{
  "num_hidden_layers": 8,
  "hidden_size": 384,
  "n_experts": 64,
  "experts_per_token": 2,
  "d_expert": 496,
  "d_shared_expert": 0,
  "hidden_act": "swiglu",
  "moe_layers": [2, 3, 4, 5, 6, 7],
  "router_score": "softmax",
  "normalize_top_k": false,
  "routed_scale": 12.6,
  "balance_loss": 0.000842,
  "balance_bias": true,
  "init_std_router": 0.00728,
  "lr_router": 0.000304,
  "num_attention_heads": 12,
  "num_key_value_heads": 3,
  "head_dim": 32,
  "vocab_size": 27588,
  "norm": "rmsnorm",
  "norm_place": "pre",
  "norm_eps": 1e-05,
  "positions": "rope",
  "rope_theta": 13600.0,
  "rope_fraction": 0.75,
  "qk_norm": false,
  "attn_scale": 0.177,
  "tie_word_embeddings": false,
  "parallel_block": false,
  "init": "uniform",
  "init_std_qkv": 0.0372,
  "init_std_o": 0.0093,
  "init_std_up": 0.0372,
  "init_std_down": 0.0057,
  "optimizer": "muon_variant",
  "learning_rate": 0.00929,
  "lr_mult_o": 1.5,
  "lr_mult_up": 1.03,
  "lr_mult_down": 3.0,
  "beta1": 0.9,
  "lr_head": 0.0129,
  "max_grad_norm": 0.5,
  "warmup_steps": 200,
  "schedule": "wsd",
  "decay_fraction": 0.843,
  "decay_shape": "linear",
  "final_lr_fraction": 0.05,
  "batch_tokens": 262144,
  "max_seq_len": 512,
  "doc_mask": true,
  "train_tokens": 1798000000,
  "max_steps": 6859,
  "dataset": "wikipedia_en"
}
Below are experts of layer 3 (counted from 0) of a mixture-of-experts language model. Rows are named router (the router's row for the expert), gate (a neuron's input weights, with its number), up (a neuron's input weights, with its number), down (a neuron's output weights, with its number) and show model dimensions 0-95. Each number is 500 + 50 x the weight over its row's rms, rounded and kept within 0 to 999. Numbers have three digits each.
After each expert's rows: a language model's description of what the expert responds to; "raises" lists some tokens whose logits its average output raises strongly, later layers aside. This comes from a sample of Wikipedia text that the model never trained on.

# expert 54
router:487449475469465529481492468538608470472561485539487558458494496562455500493411591431513559510512431514462535427439386533424442568504445592459422453585561596515548431445478546462486485460536584486542454543509464524451577480452457583509445462564471553565523513496394423484501424459441520530
gate0:441420482571544540521519405540422431474424590540608427504464591564514414516477515501520455469420530511485463467584475458431551540514513525548601486498406524483432366543508532487413533442477540420522461573501484400464499512527485511478432478478427566423562569585518464518534459484489498436
up0:462504506451563435399400465525489448506475528569528604500470431474525581480598574532468441469554451614460519437457591553536417502482552429478448467506586455584522583572481510546474515567520500613469500465461441520521475529407493533494463449477559477557450387452538424563414497559491404533
down0:535568465481449512463440523465506435521545441485470476485474339491503611442554475491425510519518525468499523451546448637466454591447460489400471485472604425462526408464480537505492422421511400512494455396578562540563406493480564524465563508468565509494406548509460415484516481427469519526
gate1:410511519531510560489477551517535499474530576469525509520513438553465502511423487522478523479585445547549504441516515501495534435562475480414403499503467547474460464491541497543489492552504483525479486610493521497553498523453543518483470483436572552541572499470504523486529480488509508506
up1:447527554429493456570496482425498449526504488487591560480462469551495509601422606505530441561525523520468511630541449606513398584477498498369524511517487535537499545567524465526412504504454416544545499433526487450478561461545488465551504497457481586435543435568481418571498460520473419425
down1:486509514590540479521539529570465465520498429579438548468544399430548486526484469494444533547459513476515576504426520545404462505546405380538504505530451487464517443468519543443475456428417407447517554534485575426531527546558433553502544479533572419539482432496560538502498496513502478526
gate2:463551498439418554542500480528452482456510511534448485507557504472431519493509525518452575414395441632504452473488462391417444436550509552486518525593538449569480550463449484457569471533477413526546439380502465411476524501611492481509490532447529483535473458485505446461450491491522530462
up2:551521419393407368459443534535500493535567543563570451507548519557560506595526522515479530553457474570529470538520438459514613447526510543492441480527476475494518463454461539488525480585421495438489580494410528466548487472464542459445511464510566547570478469465464459505574483493485470440
down2:457491500572484507426476513594549534485528572459436485562438538452455486467528474518428616578593579567488492578397399508534540527518544461551397495530559546497510459467534416491519425463418435444509524486483453498558508563387502464462523451545475519454465553517470505466475553546505507555
gate3:547651435468453500397469565512552486488527509546435506533467577537386614436545439545475395541492534505478514546482480505520587508510449455438468600488494476502441472506550474539496455544580508605581442446535478570519421574444493477506467507540505544381571523575590475495445559529454450590
up3:397489467482536544486456483482476464572493457384591577426400552425408537478467554480492506411463539438535500449504489478493509559515485489594495384516503520519435496490410492498525606463595439550560574478517519545488554538599496602470554511510479413553479504467425489442586548536398488550
down3:538449472515520488526472555431394545533447509505532503551469506547469533458494543465409580494541448446526501482618514553496476449380479420471450480439519448496512431473406608573422519510551518422590486594445516514535531480504535494468479613520550515537534498548560534538387498439516575453
gate4:499588594483554470514521502522515430551564488576389524483539440428563471614465537488475435535480473496483537485435463489500406496440486452534432547492468556566465468501524571464492580518479561504490473535530536529488456507512545557489556445486534487546500453528527612582481501531641515545
up4:359481526467505478487553509514544438511588545507414496491539517409521622574513526517456414512484450468538516491421524580518524575452420422519535475531523567467453412565464664463463533559540534514488484469512481553554460421551536446502491546483485533549426430542515600519522511518599474536
down4:590454488495485518462501483509503486468551461507493435469506634469492471515588578399510579451528516425447466495495510466513393492641529491515506478476566394566574573474536524516481459491502405501357499498452540550528512472491467505504512457516532521502425569478495510421518464505462538521
gate5:552494500545442546434486496463476591569585575536384416518499426497498427470406420493518566445498530503502531517472507398471478488434451450477355462462467542650505392516521495490469431523480483503574563471523453452520542598479486516523585483514477534513522614469564447483492534596431569429
up5:553544539465498497489546419515558498487469444568460467491428489470579461510536478562535426551495578471560451451610518446502514541556513525558612535451572551459433534417526602511452515473520621494457446397530491529569419534476545449520443529443510536542554548567511454468440450421549456493
down5:519567393546449492452517514465552492565405493428553466492540409563476549521444532490516538440599574565466567572486427496524433439500487508579524477493511471495517478541447502450439519504489494491555496553443597549491526491614548515603475437481398453514431507544496516434480580506460446551
gate6:571578584353580521597511511495476454496518573468520461504507513569488575485570365519450518541518565503473508492494536506503456475512474459509521415464540529451459621496451449524579555467565499480553596557505559492389553544489546421527538468585529616536493568498379524498496516508514511354
up6:529438417518531495440450484597491566524584505560542525524485507422540430545557465466467502620517684511612540467447489484482523436442446478499510542579432387449482549509597525497515408477509543489477427484530563465550483521537474511498542443472478529537422537572571486428491492497565420596
down6:496509527588539466466452478523393511458529526552486539464510424450582531393478489458422531511533493527554540512545479497482395433440514475501419480557409538442524458468481496518434462462574521411562479560536541420540491455465468576426513529544548493501475515591517442541538451570471512601
Description: Table row numbers. Numbers and "No." starting table rows or numbered items, like "| No. | Title" or rank numbers after pipes.
raises: ".", ",", "2", "0", "3", "5"

# expert 25
router:458539488515621503472498472415488484591458515544552522493436498580503481543510556493576547500514508582442572573541408553451532458553495462500503464481564498555562475468572489445518477477584504551468467467479553455548612497508461494477470495463444449550569538408448511404547471532478519461
gate3:503540496425497429451569533484498511589387608483470540521532531538465505518527466539477464469436571523490488368370432501411465565541548462529499532440455435460434425514443527508501463537548529520536426520505512482601583482510550545446515461479520476610529520578465533525502456466542592532
up3:445531489468473502471608500502516520511498475560469525537540495507490522456534545498496515444490558452457560617498512504503560504448526519478488536599489486560490579520462482561587516477499566471576438554434473505513558507488523522453505473524505496444480496494447604468514547536534395455
down3:529549519530592497523623538448446451558467498524464500450548481485540487444510482483451486472511504503556523502581555489533454565433520436481501496479431474508450385526442420488481508459499435447503519494535584460498535459527523597425455568450505468441451528523448476438533560524527472492
gate4:568450455491523529519464551563529518446521468472418473492463531425523449514547423463633511433533520444483449518551513536552545547549468438558559496583507464617415473423556432364555444548548520410535509557477516565454542474584494481411532468443498569528477464442505451523564463539530543545
up4:526521476563486430510473579560550500587475430437593433406467495542540410500455526540554483529404443428472462521530470583480560476473492503546526519515464436582488455516567533439493461497459521482457526500467466589505525483513531481460523482488462452488434598586550458548567520531438496530
down4:510468424442571471512449522414462599568477533452461506534426559539445494540479509598498531476487474450483537474598565476448493528460505570584473547432494509465492416408481505469467556524500512473427531454566515526493427482387511395549524473400493465439414493591491486431454558473525471549
gate5:501617550500517521497511424365498393445471446476497521564490421594601429454432533527636453526444474480485500503555529469490432458555500582451526450514533501422477587520501492472446463505537579474448494436495493453557556540497614382503429498503519470525495499495430468535549450525584544473
up5:532446528459573572514562424385503422527488516426593497579488452496534451516420461568471473500491479416453591600532575483513499576493531497517489463466410467533465523510454513513458521529620475510455415440405470544488521464550529465559538439494521509590515500436475482452453519536449601537
down5:561611552505467431448492405512450578553492512515532520448467508487468512525429527458459449487499454463532538551534515510523613511458526432451504515496527544517525520469476481488419537577542456464510458466653452457467489512474552575489509498501420478536558548483415501612535577474504468585
gate6:556538508460490487552525484416500583454516602559418470493413557464491515455418520483480574587585541445568498605359479533555618521496508507486493486509463526549460466513538503493583542480462578525483547468558548533612493515496434539472494474439523513581586415516421475486506456476522603563
up6:419543477529492466547500500424529559449556548472517485502453512465478527461430463440449491490453443523558561541459476475605434475447547501553515398455594574563514468540547533606491494479573435480512482551536537588603476508479454551665459440487560379564524411486291555497476439464525452535
down6:576527532493541537532503628554466406495473450502524533631517516549562576550490519508445465389534446521476522476502475412556479539473501463523464546489401533467506536437501487517555518511453420547396425521479523528461471435559472460461511441539464512517542536522633509493499468486441498501
gate7:508418414559416512520462431520493434502459514421512485547521462486521481435454510410534485482518485455497492386430523436544486524548491535544525453534483548546518590466410476548538486569491510447460442483496584525471497518522497607476508479473498497548480442526522394549557488582553447501
up7:577515552447515509440469500613496623543547524516505470510557540537447531552464499526458466484488541516470505471570528554487504465459535526436458410527457478532458489535506595500445438474480580540497528553518507416485439514518523440500487414471547492459580545460517461426540463444487503419
down7:590483478478646555467546520490480478501499495406571458567570474496470547448488537565497411469449537535484430524475414594493456496524470486486549407494535563532506457441517536407592469534412512474500570512536479598517583502563537585495431505474515501449519496596474480462576567401517437422
gate8:452507461489485483598504527422414490450457514471480647554470515457469532562456501474566590522488546643479567582447439457478486479549450456476487524491517575501508519510434456581409502530561537509528427486387443495499479498540437527495486543440503501517499419479450518507478476442479407558
up8:510482565528496399396603442546507527434506405517610518493437511580560477558359401505599549418469569409596476562445469562502476449520449516511495460479497493564495532490470511571462542496542500386480391487519421487467486529552563568546545525530595559389489452493361545496544477508454444524
down8:456467509607578505534483425436547544564499541521516482430444428555482465542530485468536563482536545546478559515438528531482446504535508475518490434534451557516480457546614550437577547490531510513427586443484541489571464493500405505534506513482580524571531508518530545538528502598568505505
gate9:485550539482575421588505402478435481551454467534604465508554510470510491472521578554497461544552415446443463418468475447490515489462465494454562489560532453556521543495519474456497444455419553528610527372523573489412485605461560459516437494490521508485536537457415454570562476505493457436
up9:474559490525524555565549580546462476495472545488520489453587455422608532490586466496515381592550480525512480441565503362444507474498536464520515485565562568498569559434495505405483461508407482459533530473546529527471475504529608423448470520455562512388481532418428500532556469551533577474
down9:524517437470480506394568477433493502503623340399502546489521510549481486435396526511542480470544493521466491542500477524558488441459512476514537607467494533451492401568506556510520580577495486553476519431556535428498558417463495504499509553538566438493430493534489528515585508490467459509
Description: Coordinating conjunctions. Conjunctions joining names or list items, mostly and, also or, &, et, etc, nor, but, and also.
raises: " other", " the", " others", " a", " its", " their"

# expert 29
router:588478529570498495515457585540521532441414413472538484542441576587492438476589528454479554478402518550510489460551535513512515472450535508575485452501563508429581463518595461539486429424478492566484543465561525451430499460564488442571451527549431496489495535516498456384453538457436548496
gate0:479500523569516592537515565425525486468575395477506429586539451511477595500462511443579561530542510548545479485429531551549436553437602494580537502579410491525418433504489504475521583529518425410553441460503511494425473515516569529464588491500424530420491450521576532490446457502534543492
up0:421566543560520564414511517467542513512501441554524473526497535478418451495495549470484430500533590486505596625513590529544500466551557509500450474452454505461447479510527500487579595506440527457520476549511487462439456494557579564534568431412373517432460575485586553450498488512501560544
down0:564472367461568488554469492436430490494548549550604453556604512419529563542453500501519443432439465543438522477540500498570501530495460471464540445426543489494471555488562456533564401441477573500478503540562470517509501512537495477583454558554509497522597491531515531455486475502440499395
gate1:526557463440534561578432444367440452420516599564512473535496497434523598471474466493544514525498497596449555495520569449465478478483467586552501409478549424484432510475500601451458528562481488492501542439445446514533517482437467530493541497492474503443534476508460472516474561539560590461
up1:447530414424566558505502430485471556426464597525545484519534571483538569530443531525586529517510498618421515521467596429518494551502466561562562368578558440449499560446565493514532539566505489547445563489464528494537542502490527460431631512426490473535464474505514489465508531589477464466
down1:501537453578492547466506512580502469526467524579559542488544536544512401576501493491428593482481546591497447517440514625545528522446505480454510411516463535479511524476505474409565482505526531655478505518518466511464536473440561537553486504553485493458438620505531523422438602487469514472
gate2:443555532571577461579595570528496552529527528593527491507469351622492620557569486423569540476501546523472573468542419509450565519489616423414431463523581601598382492584463540552393533463524477531504520472436509488471435480528545537552512437558600507510458542423561534522435454411510498622
up2:509626469447460594478504549476414426480522528438453501566549500429523447482449478536470489440543453589534452538450522445434415576492479455537623544533506496362493485530485487477402493458421525437445514559470469522578556539472462463503485452552476550498518469425517481441559529534517447511
down2:472527517462536418536471608488469461487479386535576498541498422530489423472514517566513506480372575497420504487537530522562499416443485479481400481498584519483536486496495486579419502617483487498452442442533537444525566474538551606547552585480522497457511454505535562518495492476511513511
gate3:406464480529490406535567536498497559589402527487461534487561479443471490558483518516594366518452522531494460575634542507489486431451487450414599546485485492469462505519498472591512527491472475546494511547418569540514458569517521452461605608523490523501495521404515443510480477522552497490
up3:484413414537564433490517507530493561535521483498526489466501520469460493480529486565494504536445520471367554507514547576485536518462518432388437573433496498469498556550597513548487439515409477569514531579493453491510465527565508474497399504410517496414472495475508486477397475605539559469
down3:534435489574473513460462449543461477507448470433508476558530481511491432531523454470422522488479473509578523481528463550514552525434605509508404545527531517469468428561556511476470374444461510334510508476564546533467504409504448457610480464582559503480506535526486538514559501558474437526
gate4:553463498524556499440438602444542410472520529579476459527545454470531400540450574582482497534487569458554494477571426505505448531460507539526462592486535539569547507478577507555554459495478528523544644514533544550470559521513508550478586444523527493569504395512540483534378490508442442445
up4:500507455506492514540571498464478533484441468430468523497478461479495530472598385474470523521472471546427519562454514578558493506462511545451483491505482425490559473497465496466578596466503548466510470466469618587474468506490516513551498517403452487533535514519454384518578510453509559473
down4:479581580445532516463477520371440540523449545523509436537429448462514611466567472549544495474483482559536586490499500480441472493533472568515476504475563571502588514430528380575521489400525591531386538501491413521566480502380495457519470475475510468473561494450562448521523539501485424429
gate5:382485465565541504464560573482537452509423578502462501439421437456487539387556444481436466495419455499540436445512455473526459518475486498440565476570502530534524525444452469514452548513453492510507436531458384553486470440623472567568545496466504493480570549481535506502672548605498563456
up5:540481423502465502586570464521519487471556476543442468499562576520566446435577395567531447526444501539507539453490531556459534510552453501575504424462476490565487545514503450505553549466431539589522442437512527533510500509549531483481443468511513498576436513448484540454485526568515373576
down5:583542480475529442475489504506485431503561397455525547500474488553510587482466484463517446502461538468563443533526552447565532523470574491483504460372489525436570482547532503488470555444526500515562488568523510570519565486546425463463543493492444514554617451544481530409490477535468474460
gate6:442447382537517520541506622508443516530561405491551458509427487518464470489509504479591428419465497466448518530423567393398503476485528547471381561516506514543417517442537404476543467563538561630443445465562555496518444518559408504430483425539450509433523503551559449528634518544511447507
up6:522478413583474517544548485497435544397567545523532382479411478494471478515469520423464553450501509579467565478351447465393518569481592504477512473452549425552413501492454457446525454499445531542476471517480529470497448453515434466503435474547521356536527653513621457530585501512491484520
down6:416483553530464459552484561465432520477563473488587502488513561515599459499546562538457531461548484441549586496569525496492530493519480487449456511508569435455501516571487537490532467502474529499501522468446422496365500464536475524464486540444396480531483545592576511418494457431455551474
Description: Year digits in prose. The space or early digits of years after in, On, or a month and comma in running prose, as "in 1931", "April 15, 1999".
raises: "1", "2", "0", "8", "9", "3"

# expert 53
router:525591555523499517524423519462578491601457501454491537418580507549437518520489545502532564552492501464472577528527524570522428525463466508443529515544502575471583508488468478523405431498454571563572453493519509531438566427405574476547605382502486517534510465463437547456459504451471520425
gate0:463462443439389464477511495450419534493574448487443432497416443444485509505462555371548494546521529495556488500483416454530493476438487545415559483526522471461525490513542557505580495586508371537470498551521496494526539567576454479494495435465498459485481500505517517428499377500494460465
up0:527572485513502528472506446505524551601575518534448394528441437453523614481514497472506570552533427512546469471408387465507496489506552590440474544443527537524563587480513463469536539486624403515535435541522530453509524512528466532605541460481520482430438528536520457577517433415488534478
down0:493512585499509474534519400480566549575583467538450543508498532423531579521503501453453438436488474474521493453485456459517509582561563433519508518460419479519445532532485489492534522486547448568575527494567516561480408488552507479509501458423447515516532558518540504499463467538522578615
gate1:486484528431472559505509509446472539496516511415517507475523540467454524518527555490510504542527518446487518459418470409552464533549434445502565471419478481530546557559493459454510468580550550570440546493469491520570534436475571487539525558466442436513511541520449454534511467579438531550
up1:482510487455507563452479472457571519492507530661524524515573539494532486445451605505563509494455473585533542429505534496407587498469481557509466452501439517520515504571432436522472471567566523508499432555495504584446523511539486489450441496579530459524468516536585533508522490496496553474
down1:480467493547358458599475506532494468489496526516491528462581618538566440472513559493497577478462505466497551574498533574505483564561545443520592574573558528575514526485569496599489461514498537466523500529652491571400483601497484521505389468538432420592504457472548544574436484434519526587
gate2:554607525586481462560496488445555459471500530488586559510564562566523481575542523474558490500539515481609504471534570464488628489526454490427489507474566476488441527519623536493522547449458471533503446506491510526494501530497444560560454491350431461545468523468488584503471479562475391507
up2:498495470552494433490442389429511608481480458525468389423504560463380432517478457509469645516415498474488488500416491521524484541493494485451465511519435517427473421477511552436437490528517494516488474542451495551562514513516455501551596498537578538552460460517407532361524590471442424474
down2:577511450426449488531496409441498469544544441466473551570519551420453547491555457579552458427577568459447451497510502555559475489511464585507519424440502536438493409554661555408482426542486472563488446525528570551549410456508456414483462512493436500533501524515488537528416571418469407419
gate3:552458464453504444563434500544481499498562490548583552546573500463521558497471503533523476497424590547540421531596567491473537473475485468449510477508552520512492472481513437556535493484454447467483484481439493654532600486472373456362634535555522475403550509516515473540545501427509483551
up3:525573478493464513478496552502486472514493520454583520495467593440456450563482537412554537509574526521481568559519480510504400485460471539628423515445403555521436475487421539508471457445467556530527494408534573502569477497493526516511422492484561531484392523392465516482475472507487462504
down3:445505547495440505547505374578510480573514552524546541463425592417459512492460519480530452455433425424455533518537430511523522477485471494517537508530613464512483461567499498517507610431471479443555549483484476528498522524506553423494484486488597480437543502487387460460458496520518474472
gate4:470500518533466421482510547473505469487532600454546567485636489518503411513491552541515510501530493505470459490457522413463528457485515527548551427431465429629509581447558480507555463437502477515402516559573487449514459592393443519575455431492493501462463468564513576505460553427423557555
up4:483637526522503505337530494548542605551477532572486529475509467491463563481499506622532453485593461377461496468480446527593526498568448449546555434573454455477555427554420385400445489580500588528576468541494478446468559475510465447445399486559448524527546544503510491506551523502503440508
down4:574555612523476445539527485528393575503422471495477503546455499529478440505493481524440534526474525479507365542492451464475491444483516477436434585548451399434514606485555561542581433538455470535540443552536561526623512517524480460424500436535474494534389545470552497573561483531504437522
gate5:507534551437517496602480515454522513482544436495474489456405444544537503462422541489463518460431533543543479460502460494505348415493419410474413396569511542485557527501427502480413551516444459561496557492548454568387491490468588504489479495498449507521570393557503496453564486448487475419
up5:499473479441506429519474593430405525544473488509486424443479530567427479552510412397545432511596478529513511449532465523519568513526488535392504539440474460406385392527551445493559379545490447526436483507477475468472426531571508472545463471488480525481413541518501438572468537566456485460
down5:490449473514564520492471508545461495523529463557501494492504512470455493487480462468491476483455629501492566489500486503459536483462424597465480528453481501387550498478403527496475493539487423455528456533418516463497488477488469486554576587490562543486445470493530514414504520472398412553
gate6:502512590495533542589416487434393484499504406423431473513515559507546466511398512556614534479470519502453482428505564482515547630594577496469426550463435508519495479559545497495537475531516427504488491571578471468468512598516534502518547478490476572469462527551449476552520454527487515495
up6:472461547521496487435510503498589455470567485498624538467477430564545549524537547410521487499579422573455413545538411568490447557569538521461579479593479461497519509442732541466561562466451508491453492537501544503528529471571479476548447548487451519462523536533610505502516517465519513525
down6:510564549427533548533481505444467484495480507547538529551456489502490615452487438523514495526455498549440512474457390524555529497501431530576478546563462568416460448499485432537472541528468515473546536429444450511525426496432532518508545451430463426490471402568521559565477574426518523562
Description: Table numbers and ranges. Digits in tables and date ranges after en dashes, such as season spans 2010–11, goal differences +42, and statistic columns.
raises: "0", "2", "9", "4", "3", "5"

# expert 16
router:570407481431548534540510498581552465501495530435506448478419479561415571562489585535559466466434420571472463550522468552517504453504447447564460535464520530478574553435616515509529578475397536495466589444558556509526515459456502488546475529529529492516556583463512567391530457492528470425
gate3:543411551500461448555515424492429522448581589426565404524579528450404486550472447553536477547483560507428471551518512493451455557454516410543565449476560472490554497460544516516483524576562518497585475395557547514505497559558476517506456490572453586541557466445581548508542507466477468457
up3:453429562472455479527468394576437475374593495489528541543586523529488537536459533546453566578531417584499491574582521501422610549522518460385486483404519533539498429399534455571456532482543483550492488489568496544540544555540479550533497563490513530633563477478562571564481490529497482493
down3:533487539532518485499469481500451562546534386536443482495476441469403539426413485496499514579425437414453560553431536475518522510537491540459520552525471407492520448447469452591625513495559532507544466484448460596428505585480535399455581447528519527575492546542371537583601561490422462481
gate4:531471496554536549553432564539490418508481592482494536542511556442510447492537543474599511481560516560573520490441452532592584454560516518523488432459425523562495503486499555493505444517484403456503517533515531466518508435470546519453533500489518483498466392489598559386494495487454485431
up4:556460548479539498559473425543524517358485499471580465546558510570487555482491522549446547659568583440508491470591488476514497520483512523484579550540490519469508539439457533573601472471446543501453522418417536557541505605474507596539516504594529546518421498477513500515439544498510423529
down4:480436479456483472519547464591478530468518520503487461591589425499505491465543468536502519446603413508466491535463499570447471490382473473519495585544470511444565560435565445407498559591471467502458536446573534456607563504493438424526497545413510520483549493489463472460542531495500501508
gate5:502549438424481414524518521516453531444489543605530533482558542524481495445543547517480529570594443489507482472505412494488532500549503484611509497417486545397536421634436580551474468478570474525510613432610477523514572531529484503526504526532516516546451435560580583469458509486526535507
up5:469492512513470477551519557525550486477568524544542542546427605493524529518494415614558392500489501385500372495548444457545514515526556530454461487441517485479496467601495550477500436556446529441536465445482501455428517489504408452501514495423554461503512462479480504557428519534523476542
down5:517597395533548511450457462549497407485575495448480478477438519484531475508441507552583509556437543432526474515454414494463462468442431475519468462547521439443489542417481492495508452546419550593489575543467502526534444445502452610443566461461451431556540491555410485505543557497489471451
gate6:550590492410446529432495469595549419503577481542466538439437567470423464516509457501522471503481467466540428529534425464511482448505514476421441425570409476440498458460459516444431567384513493513544502473477439466578372523449500630515500435413598520556401551579469457448490468458551462570
up6:507487408501495530570523512542429613455422530523461548419566495511436427445480509511601532465538505534450568470525560461498395464507516619519434559459415572430511462590499514548484457520454452446422446562536486447502405434564477515511586517583526462490564431472574492500477427592455566515
down6:609490422477421450501500500525480510552446481505566458501531550434544436594444499520588476478492450509487513520498488482450532486426598527514533484571513468400544432555531407576491574484505548538444485506523458539441523485427515603497484500505518581464482539554483510512526541466477450422
gate7:551484477453496481424448552532529488529535570501490618446547446550567505509520507497467533529508516478580450580523540487507471529495610530437495504498595529483495468519534506448451493499557498458570543512467521557491429411499669562461446543513455499461564448585494495633522464515536475540
up7:584488478467412584526605501588450390467539464513532446507523451547535511426437526541455467501439542496539500472475559494512462450553416505520441526512534569468458665476499461433497349593430512495475428515425474495454519502537553461415431473460523654484494511461509528495565589490469459416
down7:535559534499580551516448561571480372560491469523523531526490390467563531541513590538463464528473547569545477469455460521478559534462570479422523490565521577547499520494535414412537431550503434544442505528420564556515473547514605579416473520435393581545504458552532515558542536546469525486
gate8:466501431428419505571475497510499528466543436432443466442611373438510491507391461470519538484560472481513516475450484481388519520498440449457482477596564541522463540504559493569451489410503498495531382498608423531474535469446513534520583393627500487477453504509499392510483423478556449519
up8:530470512536657537507529558479496515547493506601551512569465499466490470565543511541549514502557505469532455568533421495577426555483535503516528505445427531477506369448505616495567497541494483496557564462432567395535477488584467446516479564515473494550550462509463462519565525484477539545
down8:559501525538413479487456516407548609588485545453534599474518481558467535470469486546516500624532565465530460466502526485548427439511512446464523519517422495458509537506481468442470523431607522545503534473566488561566442469480499515435476532444540541526523493492525405426426415551470537493
gate9:414548511452434566464500599551420519527474455478533457425494459490539485547524498569530519553474507489545512491561468483452507488432405572461483520477577430363466445567433585450567503443494503507508516495477589449391512439415406492589534513476423513455573547538438533527515581403469582460
up9:535539471499502441532492491439417511596524498506483476603447475440491480514507430486529522533485529465526546478499523568523527543548565511481630521510486507479523569464469467409582375491560503509544528491459480467498444458521500543501376535531440432516544511513461475464501537629421530558
down9:459470439477565516579519513520427398454459494454554453474468510503490489584501508579507494475527508391545542467516429564538492400468504487451432418473451438512433394511370483510565485481463605474534501499455429445484416446557544456557505524470439448539509542480620480473487551530625539562
Description: Clause connectives. Conjunctions and relative words joining clauses in running prose, such as and, but, which, that, who, until, if, though.
raises: " the", " they", " it", " he", " there", " a"

# expert 42
router:524545514486530512467496503568555561558516428514483528495452514510499447464555485451419521527411497596600507514583441586461498467455533490595480535465491464491427396414555460475494357429458533528638486465539430479460459468436478475458407480456438566415493579535532448507457467439516487415
gate0:469546525527506561489451468535473482505530513563513511519489439497460585531556519536518523477590685512533525450595450465462488431528663396465543503465514461499508388455503516583499493523575443488466475582506484461492452494496514490519477465528530547476462461459422546550538572413455529439
up0:555493548476497412515562483520448498621458552436556499520447496555525586564538612524534454518506468546487525477471510480508405491438497506487476543396530470559573557494537483469505511645512471369587554586442492469549453501429548423456516487392516584503507437529560576498521561523599526514
down0:489429496560529479441475554546436554470542547591465485567525466480461505553541448475562466430548605541574502414564435476545422491472565578457440517455503620484428468569428507540525574502515467483409568513463501431455501516477479562480550579540536504459614493569461420562496599486533470509
gate1:538477517494502574487488566529537460644564538451538541506430516583471515560576475510561438466390504483492487507478475512476457522489502440504453461542618452462521486438591548534538433472476523489497510421527496393594536507453492570565466485494524479560374475512518571499412574394681508511
up1:446479561412441501436473429551471534484397451498509495477502391536493521503524527577550482434527546458506535404517520576521501559485500583548562556538493468414397539559421471577514525541544484429510450501507523623497470525585539485563481514543544562480555494438440542510516415600459565605
down1:411536461622473546581521494485473456552420492525576578484550494514458478447420471488458531513512537532507529527414492623521446508542637504550564437464536500495406481434525495409509565566530528602449431357528476439452512459473348505511464513449445518456481547527501453478541550483531547461
gate2:496490510530604509567449453570457503534550528496452559539539576590497512474517482474397521496460482476527462593453512548508564583514475584533579512493495506559367541490488499552541520490504586496575475531476463508504557516528561471573478427548561508594541529449607509487493508494447466457
up2:451501442502422476442475473500537487447467584475488458501474492470496477512494499435570444403462493458480533454559515537500512585515512545508444558509463461505637457579421479532560432486463508490489507489575540524500532511497508398580529481352482529476572511449471586508463450409485570522
down2:456536484482456454473490580562534454475520481447480450528492522509523487494495526491518484523527465661471409551459602524429504559500458511489403493468494576436391466530502470569517495492558497455446573481487538519473526419432471519546501489564499493444444458495525460479549542537495504528
gate3:500462473566505523506503461530494429541466479431434462543562461455527465387460464569429503530572488507498477388450446496509474468517459520529557515520526550507437464457454523486525497438458625491494542372476536532441516547472549625590534521529538571535579410516581464425512463405513543444
up3:518518503519517530581455535409465535435435514464435553481450513593484596532542528417549458430531593518539408622415497498520442472426457528529512477411503461427596612480494561442462477557540514489507458518539401494595573470560471448474552493528495500442524492478557516516450482493460532556
down3:530485485482416454413569549504630585499526522429445470461587558473507504508535490601357560471463430491555503423446505561517524530395472455478424529479573524478494534493554492530447530592529469460478540476465517479485556467533502540487546431523498526348509480594497452495530486537427509457
gate4:552496537514523545457523518540546629487426446586572557535538538481466499556505464487402436474454606516370517433464462534654517575463553494444510541489422491439470531552491576509495516509459565488548486520515635488452442491503376467498504507523516492472493505440543534541501501448565499605
up4:500553447469530598429496400562412499451569477481478461534449469544568483503442500489424529448486502531611504447459516514439516480503444542459475462509494538543558481465507563570467505526419520501559578551490455473545593401515510474417475463502527597452553618519554478399567511432540532467
down4:512464464462502433479457591594575441534480435540472532567542542543531544518421468528623417517408467545451495559424608603457503551505492513428510510591448507497521490444520494516373533448482488471548554519369409492553550501475480442510432500526505523552533512488533454524532478506474472530
gate5:354542362455587537543475515487468434541446491525470455536450573537459522510537435470518525558460376473522551493488438534499492504513466493515392552482510443522424597559484542480430475486451518501507495521554460397552466512526481452429505543489475409503471481482569480572589493513489460517
up5:370532446569528549524527522486439403498511556470532435513523542490462563480610391481521571535465397495449589435507477523528455515534522439521395516469529501546496542499440565531497431442491511562481529474534425436515466500507436406465485541485475470529500431523592547492558539520378475519
down5:485536484529523432550464496476510457584472438499474479500555483513460525599440566427587564526447634581567488596568436483548579511510483446428357491457527518511505457498571432422572529426542468372479517475522368488515505484541449481459537473509446467556542478493442576474497494536505521564
gate6:502456515560515570530537468408520495520554520432505483531548601491557484575441494526471458472450574453478465489458494454492501513433488419505419556476422468482546578480551521518454553490493664460524431505506612506482540506473500469487518447548534491583487520464488540547498462541524441553
up6:536372576531480532514585416437489540514539532526565479542530491496529561615425490525563445501529557483496426468420440444488536557411436542526481499412446494511505511499497521463547562466522635477522428491569538537524550463472492496523547449532474455528482541480470513516496513560629493501
down6:489552499503525420548475441509522486511528521416490441463551553409491481497552515500467510579516545462447517408562483439558535489503468625547503423532396558427518528533564452551361550416545513488415525486481573500514478599465492502453561500476473417535562557493524479495449514578549560448
Description: Year digits. Digits inside four-digit years, especially the second digit after 1, as in birth–death dates (1872–19…), plus month names.
raises: "0", "7", "5", "8", "3", "4"